Below are experts of layer 4 (counted from 0) of a mixture-of-experts language model. Rows are named router (the router's row for the expert) and show model dimensions 336-391. Each number is 128 + 32 x the weight over its row's rms, rounded and kept within 0 to 255.
After each expert's rows: "mostly gets" lists some tokens that are sent to it at least half of the time. This comes from a sample of Wikipedia text that the model never trained on.

# expert 1
router [197 165 120 152 112  98 102  97 132 174 160  63  85 135 116 191 116 118 131 178 143 147 111 130 172  81 110 169 160 138 165 124 109 173 118 110 141 144 119 157  95 117 102 121 148 130 129 131  98 150  98  85 113 118 133 111]
mostly gets: " Minister", " JPL", " company", " government", " politician", " USA"

# expert 4
router [103  88 155  91 176 103 182 110  69 167 128  89  91 123 175 176 138 104  97 102 154 123 157 103 111 126  92 131 190 116 128 173 138 141 139 145  95 159 171 186 151 117 138 128 186 112 102 172 152 181 132 143 128 144 100 166]
mostly gets: "op", "ib", "ex", "ent", "od", "ign"

# expert 0
router [115 182 163 133  79 145 130 115 110 162 149 167 167 138 112 173 153 182 119  68  96 154 126 154 130 133  96 147 106 123 112 125 130 171 141 136 188  87  70 122 157  74 162 136 102 205 161 115  62 154 128 149 156 127  73  87]
mostly gets: " had", " used", " been", " began", " served", " However"

# expert 11
router [141 107 180 143 148 143 177  57 141  83 102 130 138 143 127 112 133 135 140 153 120 127 109  90 161 158 105  92  94 152  99 160 106 122 125  87  81 222 115 108 142 167 135 121 112 153 176 113 140 161 121 141 123 119 107 120]
mostly gets: "=", " Preceded", " Succeeded", "See", "In", "Scientific"

# expert 5
router [129 159 135  98 116  86 125  47 104 160 110  78 160 143 199 128  96 110 160 119  77 149 132 142 136  74 140 171 164 115 113 117 161 156 164  75 128  64 106 176 136  99  83 140  83 130 110 112 132  85  94 150  78  97 134 137]
mostly gets: " de", " John", " David", " George", " James", " De"

# expert 8
router [148  77  94 115 146 101 139 147 138 108 115 153  98 125 104 109  50 127  80 132 124 135  87 108 105 117 136 102 139 148  45 149 191  74 131 143 204 131 117 117 131 182 134  79 129 130 109 136  96  76 127 153 193 121 196 137]
mostly gets: "″", "′", "°", " century", " Socorro", "ensis"

# expert 7
router [151 110 144 101 119 136  45 138 117 128 115 151 155  77 138 170 155 171 130 133  78 112 108  92 155  88 139 128 106 129 184 121 120 127 142 134  88 150 139 140  99 122 150 100 112 153 125 151 158 136 136 131 119  88  55 118]
mostly gets: " many", " several", " various", " some", " few", " both"

# expert 6
router [134 107 129 135 135 104 128  97 115 109  54 122  82  96 124 122 134 105 172 200  87 116 120 120 121 169 147  71  85 166 115 142  98 125 129 111  93 109 121  85 154 131 134  60 140  96 166  98  71  41  45 118  93 127  85 117]
mostly gets: "',", " :", "–", " ±", " −", ".;"

# expert 2
router [101 133 145 133 159 129 101 215 129 138 195 194 177 126 113  87 154 134 177 107 143  83 137 144 102 171 147 111 127 102 154 102 190 124 103 177 147  79 142 126 112 163 158 133 168 116 119 144 204 109 128 100  62 167 174  87]
mostly gets: "\".", ".\"", "|---|---|---|---", " .", " %", "     "

# expert 9
router [135  98 113 123 143 133 127 114 135 124 110 106  81 177 148 110 125 120 111 198 183 144 146 159 147 115 182 100 155 125 102  23  90 112  95  89 116 157 144 171 115 224 123 112 117 106 138 121 145 182 150  86 172 132 143 180]
mostly gets: " ==", " Cup", " Championship", " career", " national", " League"

# expert 10
router [141 172 100 127 129 124 108 217 121 120 121 108 120 124 150 134 104 124 124 140 140 128 111 107 148  83 110  94 115  92 107 143  68 156 160 132 113 136 100 136 113  33 104 133 134 145 140  73 115  72 123 151 143 117 103  82]
mostly gets: " it", " It", " they", " \"", " You", " them"